From a checkpoint of a small mixture-of-experts model trained on Wikipedia.
Size: 9 layers, 13.8M parameters.
Experts: 32 SwiGLU neurons an expert, 6 picks a token, a sigmoid router.
Training: a variant of Muon for the experts, 589M tokens, 5031 steps.
Below are experts of layer 3 (counted from 0) of a mixture-of-experts language model. Rows are named router (the router's row for the expert) and show model dimensions 0-159. Each number is 128 + 24 x the weight over its row's rms, rounded and kept within 0 to 255. Numbers have three digits each.
After each expert's rows: a language model's description of what the expert responds to; "mostly gets" lists some tokens that are sent to it at least half of the time. This comes from a sample of Wikipedia text that the model never trained on.

# expert 33
router:106115114099143115103124127128115150110109133109095142121148153093081107103110126126127098131116134109137131109143146154147152160153113071132152118124122137127181158067117126130172092136168129113092160115116102145157091149121146138133098132170127123152165149121164113170142152096124086117143138167129134138111149123116129094141162115120137115144143109117085129076135157116117171141133164115098147116140110161159106103122128135130106144126094173156148117145169158150049127081162135
It responds to: Capitalised words and endings inside proper names of institutions, titles and works, such as University, National, People's, Agricult-ure.
mostly gets: " University", " National", " World", " City", " European", " House"

# expert 29
router:126054123120149126170123127086121128110132128124106100145123162137060104115095134115138120134137172139118128134072137122094145162120125128109159125176142166133128156122132112101123106153118106170108168120143124129126129099115171139138074149143115110141144135110094132152139089134126107120140114143080098104124165100110119089139147143121124083148150164110124116088120181126129210119121154139121143103122135155141139150160124109146086104114109119135150132132145181140087123127140102
It responds to: Final pieces of personal names and common first names, and sentence-final periods, such as Oliv-ia, Zonov-an, John, M. D.
mostly gets: " John", " David", "ai", " York", "ara", " James"

# expert 20
router:134122158117142120102103105113089120158112160101104150109138171096117138100103158136101111142111163150132125148117123153105162131128091087144100098178132148109113121109082105154128102148156098133101106134069059160141136121108104111142078148127080116137120197124090138133143118102130113147136120158095144148150152121135122120169164154109149100132132123133099131116134165116139180177103099116079139086167126154146149117122125130116130152108098133122151101139127133147131141134140125
It responds to: Capital letters and short pieces inside acronyms and codes, such as QCL, WD AGO, LMS, UKR, NC 403.
mostly gets: " C", "C", "R", "G", "F", " M"

# expert 22
router:113148121121124143144117129144140138101103163104147144121151134113071101108168162106140074135159127139081107141129097135111141147149118113105166103185118127127130136127111112124128100143149121160063168105125117107148148152118135135159056158104117105138148138136163140134139108128159124146115113143101123159101152125174122113125143135133141118119098103096133138113132159160108212164131151144128150112129151161157127136177130103124121117135080152115103112146158128164110113091121076
It responds to: Plural endings of sports team names (Bulls, Patriots, Chargers), United or New before States/York, and bytes of Hebrew, Thai or CJK script.
mostly gets: " United", " New", " ex", " res", " Har", " Le"

# expert 42
router:144133137123116083124158143101099147173100118138134128107151137110123087120119162129119135097161098139140141119167132158124139170125153125150145106161118139125151120079146123099152160132123106146095155154097107153114105129102110131148082187116104128117109166133117134180148124119147118170157091137136149106127136116137116118167113130100112161163099114133136148137088122164112168128160128139139148122155118141150161122133105157109112159117119126174119060155139137208150071133121138
It responds to: Plural noun suffixes (heads, adults, Governors), pronouns they or them, and modals would, can, could, may in explanatory prose.
mostly gets: " they", " would", " can", " re", " They", " members"

# expert 9
router:148120091133116093140101088094109111179140126104146173115138145122145073135142131127110115119107177149153127112076132156172128166094100148104144110144110170103105135118187102143133137150119135165120139119111089135170121101128136161089077112147083119119107136130107138137175165111133124144143114147114111124130147125150121128160108152100091121168110164119133146116122139164159150143170119130097137134180107128141152086137109141136112121117138154133185132153131123126114075114137112
It responds to: The word the and other determiners like his, its, this, plus ordinal suffixes after numbers, such as 15th, 3rd, the lake.
mostly gets: " the", "The", " his", " The", " this", " second"

# expert 34
router:142111118133096095148134103126099162141116154108162110114126121107122123129157164100128116137121133129065099149135165154080127134124143110133125090130077122068123138119132116115133144160115137174096134157121125102129124166145115139142032094105142130126143140109090156150133087148112124131128083151113148144103155118150120080131127157109123123112125133129122151131120137118120232131138119112096161167115145142160154081149130158143137120129119126118099115160120104127148113134131108
It responds to: Dashes and hyphens, inner pieces of unusual or foreign words (sesqu-io-xide, D-ut-ta), and digits after decimal points in climate tables.
mostly gets: " pro", " ex", " Har", " ar", " Mer", " Mon"

# expert 17
router:145094114098125094126153093047129104140143123094124148130144140117114080151156151113105103151127161111099139167099099122109160128137112104137149105119155184121119183140137115123133118128091110132081132114100117128153122131145072115130020168139109122140122144109113111159161142107094132149141118142132136133151144122132125097123129156122143102131084090150126132128117124129104208121151092145117113116112128118137141131114121145140105137133149082131149103141118112109099139143123137
It responds to: Numbers, pipes and closing parentheses inside tables, scores and measurements, such as 2,306 ft), score 2–3, table cells like 1 |.
mostly gets: " 6", " 7", " 9", " 2", " 15", " 10"

# expert 10
router:147072126113114158143126109054091106150138142098156167108104164105082108093173107118150116101100139155118138132122144142116115163135102109135158100145113164145114174099106123151152079123122103118137152121136150151095117150108162133125115092160099126127162155112108120163172100118126114143137129151104119096116119131136126119139129150120095120099154127112099121143096165149132161147128142140103188126149110155127134111137128108150124132096093145152145154185157145165088093110109106
It responds to: Commas, periods, closing parentheses and quotes, and "and" ending a name, place or clause, especially in lists and biographies.
mostly gets: "),", ".\"", ").", ",", "\".", "\","

# expert 44
router:111100128088101108138104128059079127199116172088117157101137144109150088115144136139149115093099130149126164125140119146091103165111131110148127089169122145130155155116118122113173108124120124132080152126127118125120127130115130108146093124116121137163133156146113082164160118074117075157147126145094154124121126138139132084145120137129076150158095093133088132140136147151124142111140142131105138133129137169138142095158120139169134160116132115165148112146144151162089113107110139
It responds to: Common nouns ending a phrase, such as team, name, title, season, and the closing commas, brackets and quotes that follow them.
mostly gets: " people", " members", " company", " game", " name", " area"

# expert 37
router:126068124076109134149077095077078088097138146109128199100167141110121107111123134130116151129134137155105116115114103154102127144142097105127118142159132170133117141146128115138177154122117126168078156126107104158118127127138106152110086186143103124172105134099088114121158137098125149133175109110102123105136129135153135120150133171088128138137096101146098146091124132151104163117126123106104166130161097146159153105139114123138118135108124104134155132128118134161103115094132128
It responds to: Four-digit years in citations, taxonomy entries and tables, such as Durante, 2009 or (2001), plus words like States, Republic, Republican.
mostly gets: " 2016", " 2018", " 2021", " 2023", " 2015", " 2019"

# expert 13
router:119109120119101113136115143112127138134121138106159102094151133112117123112092094104147116133108121186124082109104191129111115166100137129109107145121138131137161121087154093112139111119170105120126163128094096124125121140108115159140059161145138130155136121136121116092119119126175102137161116131127134096126150119130131109120114147115137148131155165118123097175110127119120208124144185120133142140158089158157156145115108158177086136131111105156134096174156112149114097117099168
It responds to: Middle pieces of longer or rare words and names, plus the pronoun he, such as Doc-ument-ary, Can-aver-al, nomin-ations, Syd-ow.
mostly gets: " co", " sign", "ign", " he", " Co", "ev"

# expert 0
router:134124114113130069134137158132122128172115141109158142110124131120148115146134132118160127092148123162140135155097144170152142125139143140129151138147116108144117126102126123127168098132166127164134152105095116135137093164080130149134055155144115124156108117153152138120124147091174136113153122107107137086102132112116112133154125126116150123174160136114114112126143132139115245113122152141098130141150129152129182113115107166122130163089131153154144125180133128148146104169102102
It responds to: Opening consonant pieces of split words and names, such as g, st, K, sk, in Kigali, prolactin, veneration.
mostly gets: " g", " st", " G", " b", " Z", " K"

# expert 43
router:124129086102123142127124133087100121170096113157143119066165130160132106128105107102161152151148108155133110117099110130096130164132109145151114149155104160127169166137141117087124081125188131113088136123118089166139123116109109138127075117148158137137120136134120129164149144115132089128121089124162118146127135114133099135123118136129140111122113090110104141118108117140134205101135154123114097106144134130149188062112165156156115159136141110118168113157137153157117111130112101
It responds to: Word-ending pieces like -ed, -ation, -ing, -ment completing verbs and nouns, plus words such as down, work, death, birth, Born.
mostly gets: " down", " Born", "ted", " death", " work", " birth"

# expert 8
router:122091145163133128138125116140115111117114137123153191144123151104132114140137128123169101129112096126128124124105120131161116110088137135126119133195124135105121128077110111170153101131152101119134144118095097152160101105127143132130070132134141108167136134108104127110135168131146119132142101151124136092086123114147115112162109135112130137165152160128118120138106164157122251140151147115097130125161105148133124134137126124140135137105120150136165123145158164142137088115051116
It responds to: Syllable pieces inside long non-English names, often South Asian, Thai or Latin, such as Ch, Sh, uth in Srisuthasinee, Balachandran, Rikshawala.
mostly gets: " Ch", " Sh", " K", " w", " sp", " b"

# expert 31
router:118120119137130112139129147120096123111111150084172137114104156100110094130102142140154111144128183173115125123116138130102159140139124131147134089130130121131116134120097103145128148160139128126145146119113103142142157129148093143136053098153105088140127146151086063112172152151125151139138141120119100113120125118111112105145115166112171132152142126106121165130067127152122214140142141131124145130165126160106108098118128152161131107085161159115180107117134165165137155086130123
It responds to: Single-letter word starts and pieces like n, m, M, R, plus byte fragments of Thai, Chinese, Japanese, Devanagari and Cyrillic text.
mostly gets: " However", " comp", "v", " rel", " Ind", " n"

# expert 16
router:163084138111108098143107114069106153166108115111130140141120111168131125146094104108154178130115107151138139140126156121121124185087137104138116108095099155146137156094136123135139140107173108132115130138103079159118091101118143114130076102124122121124143102137116142161151112121114067156148127124129171092153145118123114062138138162125103116132141119097111142133133160146160172127153151122118151116150114146131140092086111148129140153103135167171121099147128155119092119072134101
It responds to: Noun heads and their suffix pieces for people and roles, such as player, member, father, accountant, surveyor, emperor, plus general nouns like city.
mostly gets: " player", " member", " man", " Republican", "ator", " father"

# expert 12
router:132141129141136103110096123085118130193149165097105088111172160120115071118113112129120118148091139083115104159120124126189157137107121106140152125086094117101143179115143099126136102154129129145127128117142157161159118145129114120132052120162131114146140150127129182160129145113148136166150123133121143125093149132139080098114138167139136108133130112147095144117131133145144201140150101139101135094135109154158139112119121158111145144092120149128117132120158112165100121102149104
It responds to: Section heading markers, table-opening pipes after a line break, hyphens in compounds like late-night, and title words like National, World.
mostly gets: " National", " inter", " High", " Air", " un", " Best"

# expert 3
router:150148129115101130146100119084130110158130109106101185127135154140092107131140159103123149139074114130134143168150138126110149175120102119173123114170138136115130116108127091114144121097163122159095099140125079133124145140100131101151048156109109117137122132192114142132205137123100110127115100131133146112130157114121136117137130122119105099141123082150094141153142142151137170148147104137137147100120124142122173109096114131139134149126116147113157077128112113123065134120134079
It responds to: Quantity and group words like several, many, various, family, species, pronoun they, plus colons after infobox fields and pipes in election tables.
mostly gets: " several", " they", " many", " member", " They", " various"

# expert 11
router:119122108122132113088117131131128136150090164107094112118147107127082088098126128136130115111173138108103111130131142122141144148110112114120147140107127159095180161130127108113152092158138109138095130110110090128134108109095150160128069106141128097123170128109145117169145146087140103092117118099120144132086130137113124103153158101129147104137110089110099110100137146142108181118169154135079133117175149191152127085118135151146094126122098151135124140149161150129094086068131115
It responds to: Capitalized name-forming words like New, National, United, South, League, County, Cup, and sport words such as football, soccer, Sports.
mostly gets: " New", " National", " United", " South", " North", " West"

# expert 47
router:133135125138116166135105134066068080154110134115126122136121143117095112108134126129144103126138154148096118139134146131110142151092091108134163116132121135077153134079156122128131103115116153129161146111134098149112132167099102123130055138186129125142159186116145151142160134133154133164154124149136144098128138164135131137184133155124116106142119117140130142136106156145109163131143080154122176100133120132132143078115096090124111148092084103123152121139140109165103148138098087
It responds to: Connectives and modal words between clauses or phrases, such as and, or, to, would, could, but, &, and commas in lists.
mostly gets: " a", " or", " &", " would", " and", " This"

# expert 28
router:153147141132162067095132100068128121145117136098136143123123168124131091085165124136142120126135127123095137133129151145083127139136100112134111133125118137136117153132063130174136123128102097123109161127130136144130143129132079142130095144155102108162138163134081124161181134127123085103160126162113097109109144112133089148130141113128138119182126139131129112122136133179154197145116123148099116092146109138136157122151122118169127158109133134123155081148122060140081130116107119
It responds to: Main verbs stating results or facts after a subject, such as won, was, had, and two-digit numbers in sports scores and tables.
mostly gets: " had", " 13", " 12", " 17", " 11", " 15"